config.toml
n_layer = 11
d_model = 160
n_experts = 32
experts_per_token = 1
d_expert = 192
d_shared_expert = 0
activation = "swiglu"
moe_layers = [3, 4, 5, 6, 7, 8, 9, 10]
router_score = "softmax"
normalize_top_k = false
routed_scale = 1.0
balance_loss = 0.000245
balance_bias = true
init_std_router = 0.0286
lr_router = 0.00234
vocab_size = 2048
norm = "rmsnorm"
norm_eps = 1e-06
tie_embeddings = false
optimizer = "soap_variant"
lr = 0.011
beta1 = 0.95
beta2 = 0.99
batch_tokens = 131072
seq_len = 768
train_tokens = 526700000
steps = 4019
dataset = "wikipedia_en"
Below are experts of layer 8 (counted from 0) of a mixture-of-experts language model. Rows are named router (the router's row for the expert), gate (a neuron's input weights, with its number), up (a neuron's input weights, with its number) and show model dimensions 0-159. Each number is 128 + 32 x the weight over its row's rms, rounded and kept within 0 to 255.
Before each expert's rows: a language model's description of what the expert responds to; "mostly gets" lists some tokens that are sent to it at least half of the time. This comes from a sample of Wikipedia text that the model never trained on.

# expert 19
What it handles: Word-internal consonant pieces. Word-start or inner fragments like or, f, th, par, bor inside ordinary words, e.g. horses, honor, Harbor, Government, Corvette.
mostly gets: " f", " g", "par", " organ", "or", " commun"
router [152 105 124 196 170 138 151  99  85 142 176 156 113 122 113 137 125 155  73 138 156 167 167 127 149 170 131  66  89 143  89  74 141 114 124 140  98  53 132 166 144  78  79 143 132 146 117 155 118  77 122 152 122 101 114  95 102 125 112 171 152 152  88 116  91 154 154  97 100 182 116 124 137 137 157 162 129 111 103 184 169  90  91 167 182 105  93 137  98 117 148 173 162 177  98  87 135 105 155  74 164 144 145  98 124  32 144  58 123  92 104 137 159 109 103 106 117 140 108 149 120 101  91 150 108  66 166 154 155 121 136  98 137 111 174 180  97  91 128 173 136  87 108 168 191 116 131 112 139 116 184 135 173 117 147 105 194 110 177 111]
gate0 [175 153 114 126  86 148 134  76 111 113 177 116 105  91 125 123  81  99 131 102 110 177 176 117 151 132  99 130 109 147 171 163 112  76 131  92 103 113 137 164 116 131 123  74 127  42 127 124 145 113  92  98 147  76  92 111 117  91 122 125  60 116 158  70 131 156 176 125 115 164 177 111  25  93 116 115  92 166 146 145 109  39  90 119 118 140 103  98 116 139 113 113 135 108  77 126 126 167 137  96 198 143 169 135 186 176  61 103 152 149 143 165 123 124 134 113 129 114  83  65 107  95 110 152 123 109 116  84 115 184 166 125 143 100 111 143 103  95 100 138  91  70 109 134 130 126 172 141 156  76 105 114 123 159 193 102 113  76 121 132]
up0 [144 114 141  77 104 154 126 223 160  76  88 163 147 138  98 126 147 129 110 176  77 116 209  80  99 153 149 107  87  95 115  37  94 112 138 134 101 115 166 173 122 118 143 132 145 114 146  83 127 150 142 126 133  70 110 113 149  81 141 142 125 135  84 118 121 162 180  73 159 120 140 151  68 105 167 167  71 118 127 166  99 146 134 142 108 152 149  54 144 127  89 124 127  93 176 113 136 158  85 142 145 106  78  76 102  92 142 159 113 128 120 178 132 137 147 187 105  78 135 104 130 154 125  82 130 188 154 161 146 117 114 129 151 131 159 105 109 140 158  96 134  88  62 168 170 166 142 160 123  68  85  78 155 106  96 129 146 119 154 175]
gate1 [145  96 122 113 128  97 185 148 125 145 101 137 167 115 126 103 146 111 115 119 142  74 141  84 112 113 148 149 141 177  62 149  62  55 156 140 108 142  81 155 115 135 119  86 125  88 139 114  99 137 201 139 105 173 184 116 113  91 126 225 170 141  99 138 170  88  82 116 106  92 152 160 123  48 115 126  60 134 136 126  49 116 126 128 181  73 129 103 126  95 111 116  98 113 141  82 155 155 176 115  95 129 116  70 148 125 157 173 107 112 133 131  94 131 145 133 134 112 138  49 142  74 111 117 218 139 132 164 136 151 110 116 102  93 152 110 155 206 118 130 147 138 142 136 112 187 126 148 119 121 155  95 164 173 115 113 103 139 162 126]
up1 [159 106 140  74 142 110  78 139  90 109  71 109 121 119 101  77  99 170 175 122 107  98  67  93 136  78 154 158  38 143 107 121 140 165 175 162 110 177  81 127 152 121 218 132 123 172  92 117 104 137 113 145  95 149 145  86 133 132  93 125 127 149 132 142 156 103 146 102 192 143  85 185 159 147 143 139 124 145  83 152 124 129 168 130 150 125  71 139 178  80 122 108  76 101 118 161  91  54 173 105 142 139 100 135 127 188  95  91 140 116 111  98 155 103 143  79 107 116 117  81 120 108 103 143 115 152 130 201 107 122 182 129 119  89 114 103 154 153 104 175 165 151 160 119 169 168 137 159 160 110 197 102 186 128 125 147 146 127  82 135]

# expert 11
What it handles: Adverb endings and place names. Word endings like -ly and -ally (mortally, recently) plus adverbs such as later, still, even, and York or London.
mostly gets: " later", " York", " London", " even", "ally", " still"
router [203 128 161 137  95 102  45 130 110 150  75 135 122  95  76 155 124 142 159 185 143 155 133 130 100 105 106 119 173 132 133 153 146 168 127 118  75 128 120 145  76 167 137  98  81 140  45 114 105 186  97 154  60 175 113 140 107 122 101  92 131 117 189 144 111 154 110 105  76 101 150 106 123 150 131 108 152 176 144  94 127 130 181 126 118 108 134  92  92 118 132  49 138 165 103 151 105  92  84 128 150 187 110 150 164  73  65 123 163 148  92  86 179 151 125 107  74 116 155 128 151 158 122 146  91 133 122  94 115 152  92 137 126 176  52 137 156 100 168  88 107 151 174 104 101 104 125 146 120 109 159 189 148  91 143 134 116 153 132 183]
gate2 [ 95 183 108  70 115 154 113 132 167  91 113  74  93 128  94 170 137 125 118 136 154 159 120 171 134 126 157 134 109 111 144  93 150 106 141 127 202 112 132  66  64 135  91 102  98  98 121 186 162 110 101 198 136 131 118 125  77 133 163 141  76 132 174 113 128  89 142 154 161 171 115 159 163 189  99 100 118  35 102 128 165  92  94 131 127 146 101  93 102 156 120 186 111 190 124 161 129 153 169 132 157 101 111 157 104  42 143 119  84 179 124 184 130 109 110 116 121 180 148 116 138 185 191 106 143 115 145 111 116 116 146  53 151 165 128  98 118  89 117 129 118 136 131 152 130 143 115 115 122 126 146 160 183 118  87 155 115  65 164  82]
up2 [ 97 109 120 142 106  93 156 123 163 235 153 182 162  97 147 151  89 156 115 106 182  99 128  95  90  95 133 162 118 119 165 133 110 173 139 192 114 160  90 100 164 160 118 159 125 133 141 185 152 140 100 142 117 165 149 160 100 173 138  90  75 186 100 167  78 106 112  94  91 144 133 159 172 109 110 160 119 104 172  91 108 113  98  92  99 147  97  98 140  86 113 151 113  71 220 136 150 159  72 147 173 111 107 141 178 100 138 179  93 124 122 150 147 189 120 130 119 118  97 151 106  90 125 173  85 120 133 118  88 103 140 121 129 104 146 101 177 122  60 148 125 125 134 135 147 124 124  94  95  63 183 161 107 150 129 185  98 136 149  79]
gate3 [124 142  95 129 130 128 151 161 125 135 122  51 134 113 175 173 149  98 167 140 156 137  99 117 195 127 184 138 119 125 142 163 115 144 135 171  90  75 124 118 139 174  86 104 141 103 161 191 165 137 124 139 152 103 141  96 185 158 142 157 107  55  78 102 154 138 121  88  87 129 154 158 163 118 133 104 101 159 178 159 155  72 133 157 130  85 103 121  48  60 144 135 194 141 119 139  75 105  48 153 170 184 115 129 142 179 129 100 145 161 119 133 113  77 158 131 120 143 114 156 105 138 170 138 136 113  53  94  88 161 142 136  94 133 149 135  27 154 124 125 113 123 126 152 157 144  88 136  96  60 117  91 116 106 143  93 142 162 127 113]
up3 [153 148 122 145 121 135 107 249 141 133 112 145  91 118 140 164 157 146 143 139 137 135 117  55 118 115 177 153 120  91 189  62 166 184 139 136 119 122 147 160 196 140 137 130 182 146 124 103 149 135 106 119 102 104 182 114 117  69 130 187 144 157 123 167 203 124 175 116 153 143 103 153 124 100 111 109 129 105  66 130 142 140 198 186 160 132  92  95 147 119 146 152 131 112  95 143 176 135 110  95 124 171  90 166 148 131 159 136 126 160 145  64  70 149 146 133 119  70  47 180 134 111 151 113 110 127 125  86 100 161 110 193 138 128 133  95 134 154  95 134 134 146 109 148 173 145 139  78 101 107 172 107 141 103 117 113 157 137 119  47]

# expert 12
What it handles: Word-initial prefixes. Word-opening prefix pieces after a space, like re, de, pro, con, un, inter, plus opening quotes and brackets: re-sponse, pro-blems, de-fendant.
mostly gets: " re", " de", " con", " \"", " pro", " un"
router [104 123  89 156 107 208 133  96 107  82 179 168 111 144 121 152 150  85 136  81 107 134 145 111 149 137 130 104 153  98  90 110  64  55 156 157 101 109  59 132 171 130 158 162 137 150 119 147 166 183 136 114 145 116  99 116 131 130 117 165 140  34 124 121 139 140  65 154 126 133 181 104 160 173 113  79 150 125  94  97 134 134 173 111 134  95 106 159 162 119 121 153  93 158  90  57 164 198 133  98 104 119 170  97 116 143 121 139 128 135 126 123  69 136 115 121  66  60 178 189 130 146 124 162 158 123  75 138 164 104 197 173 124 104 102 111 174 169  91 113 104 167 150 135 170 146 102 124 137 173 158 103 138 154 123  88  98 155 161 129]
gate0 [112  65 125 107 102 156 155 181 143  85  96 165  97 177  54 141 149  92 132 108 140 123 153 161 137 111 131 140 137 149  32  49  71 150  95 106 157 105 164 148  74 102 113 142 130 144  62 156 137 138  88 127 178 139 114 103 141 141 138 135  88 107 103 151 128 114  89 167 114 102 120  75 128 149 112 122 110 147 117 146  79 114 165 130  88 114 191  95 119  71 126 165 172 167 122 126 116 138 102 145 111 120 125 101 104 163  94 135 174  85 126 192 153  74 131 206 141 103  98 115 161 123 133 142  68 109  93 178  78  62  79 179 101 164 143 166 144 129 167 114 168 120 108 129 164 127 117  87 136 145 149 120 163 128 115 145 152 134 183 182]
up0 [164 105 121 138 126 132 185 134  87  95  77 165 106 148 138 153 212 107 126 164 188 158 119 118 124 138 121 108  78 152 108 149 120  63 197  93 113 108 101 155 115 156 139 137 108 152  85 135 147 147  82 133 147 121 125  97 185 129 132 136 166  74 145 138 151 175 157  89 120 151 109  79  98 211 147 131 126  68 108  71 126 140  50 151 142  81 137 128  92 171 127 166 136 150 113 160 123  94  98  59 179  91 131 157 105  83 161  61 198 100 157 107 117 105 126 141  96 163 121 149 153 110 149 116 126 127 148 122  99 123 125 144 120 127 141  92 116 129  93  95 149 126  78 112 128 188 161 146 114 126 213 155  67 145 126 128 129 137  95 200]
gate1 [115  99  84  97 105 139 169 134 129  36  95 117 117 120 183 123 101 157  65  82 134 121 162  81  62 122 105 121  55 123 117 160 143 119 131 187 139 168  71 107  85 140  87 157 105 106 180 132 134 131 107 202 132 198 109 205 143 102 143 118 120  95 108 116 183 136  88 145 139 134 157 106 150 131  97 140 114 169 139 167 118 141 157 178 148 162 150 126 119 101 138 144 114 165 139 137 158 137  75 108 190 119  48  87 135 155 106 168 150 115 133 192  82 155 126 149 155 170 138 132 174 114 120  79 144 102 142 129 157 189 100 141 176 142 191 101 127 162 141 115  98 144 134 154 145 117 159  94 132 133 167 116 118 151 100  85 146 190 151 156]
up1 [ 99  72  96 104 128 123 144  80 127  79  85 144 122 128 144 122 133 127 159 134 171 135 172 145 125 141  78 116 123 172 105 145 138 149 159 154 116 110 125 182 166 166 102 184 114 119 115 148 150  80 162 188 153 124 128 102 131  93 149 161 155  92 149  83  60 152 117  90 145 173 162 164 104 134 114 137  87 128 169 156 157 108 126 162 139 165 146 151 121 109 153  96 149 203  94 147 145 116  97  74 122  91 121 126 175 107 143 135 118 115 112 124 100  72 122  70 120  76 124 152 110 119  92  59 175 151 167 158 177 193  93  60 144  99  91  47 158 119 173 149  53 143 127  97 158  71 119 127 141 102  98 159 162  89 128 156 200 116 154 126]

# expert 16
What it handles: Numbers and years. Number tokens in stats, scores and dates, especially century prefixes like 19 and 18, plus spelled numbers three, four, five.
mostly gets: " three", " four", " six", " five", " 20", " 21"
router [153 111  97  99 108 197 127  95 157 100  89 142  74  63 138  82 121 183 138 105 180 149  84 176 118 161 148 123 104  80 173 160 172 136 133 107 120 159 177 121 121 113 161  81  99  85 116  63 134  73  80 129  86 153 124 126 114 122 148 129 164 118 151 129  54 113  79  98 165 160 191 171 120 154 161  48 131 144 143 173 106 108 153 103  55 119 161 176 121 154  96  92 122 108 139 131 140 103 105 103 100 146  71 127 130 163 160 152 122 103 130 132 122 131 102 180 126  83 134  80 164 139  58 123 181 132 159  93 127 139 102 131 194 104  96 140 104 139 122 133 170 173 118  90 159 142 140 150 137  91 167 126  97 117 153 158 152  83 169 110]
gate0 [114 106 100 143 113 151 164 113  95 162 139 113  95 176 140 137 148 171 133 125 146 159 125  90 133  92  97 133 131  98 100 110 151 150 152 107 144 183 131 154 127 152 158 149 170 131 109 132 122 173 155 107 111 180 120  92 148 117  93 172 124 126 105  99 110  73 119 142 137 128 135 129 204  72  42  94 126 124 144 123 181 140 135  67 177 123 114 185 122 179  83 137 187  97 204  55 103  53 199 112 144 132 139 119  77  74 103 149  75  72 132 150 127 137  92 129 152 102 132 191  94 148 141 106 160 100 155 111 121 154 159  48 143 104  93 126  84  85 165 145  97  82 112  86  94  99 127 160  83 143 131 159 171 118 124 122 143 109 147 150]
up0 [181 106 109 112 152 153 127 108 149 172 134 111 132  81 192  71 156 185 202 195  72 111 101 144 140 207  87 151 133  71 135 145 123 168 150 114 123 126 155 124 150 113 155  86 147 155 107 164 114 154 161 172  88 157 116 150  93 130  91 108 131 169 150 124 120 137 106 142 107 101 132 101 109 117 144 138 115 135  88 112 178 133 140 131 158 108 190  94  97 140 145 125 121 170 139 173 161  83 150 103 159 163 148 160 209  90 170 170 142 153 107 144 162 127 140 116 148 111 143 159  95 141 122  82  96 167 186 152 131 110 115 135 172 134 166 142 149 139 132 110  82 131 151 112 177 202 138 153 149 197 172 115 150 115  73  62 127 169  66  76]
gate1 [145 151 106 181  47 135 144 155 171 132 148 160 145 131 131 105 149 155 139 125 135 154 150  75 153 142 164 168 104 117 144 159 115 120 108 101 121 141 160  93  92 127 127 114 121 137 113  90 101 128  96 113  64  76 122 161 134 136 170 111 128 167  98 112 127  41 157  97 124 158 133  90 167 126 135 170 121 152 166 182  82 181 121 139 119  87 144 122 158 127 144 138 173  99 125 138  25 145 117 168 121 131  92 116 143 128 138  85 142  67 148 109  98  78 168 166  62  51 150 105 160 111  80 134 133 110 116 131 105 101 118 139 103 120 103 188  87 110 126 124  96  94 117  89 159 166 167 105 109  87 157 110 164 215 214 111 148 114  66 126]
up1 [150 116 166  71  91 174  87 133  98 138 122 128 150 120 140  81  65 145 137 143 164 118  97 127 163 123 155 165 151 128 128 111 129 183 150 194 133 148 151 171  90 114  58 144 113  96 129 119 122 164 121  46 124 185 128 101 115 101  91 229  75 198  64 144 100 152 133  82 137 115 157 141 156 117 196 134 160 133 120 118 158 117 162 159 146 149 122  48 109  97 110 116 181 145 135 117 137 117 183 170 172  95 124 166 107 136 145 152  86 177  99 138 125 174 103  78 102 119 211  98 100 158 145 128  80 143 127 140 155 143  99 170 126 169 112  87 104 115 130 121 120 129  99  95 143 127 129 147  96 137 110 140  99 167 180  65 123 131 126 152]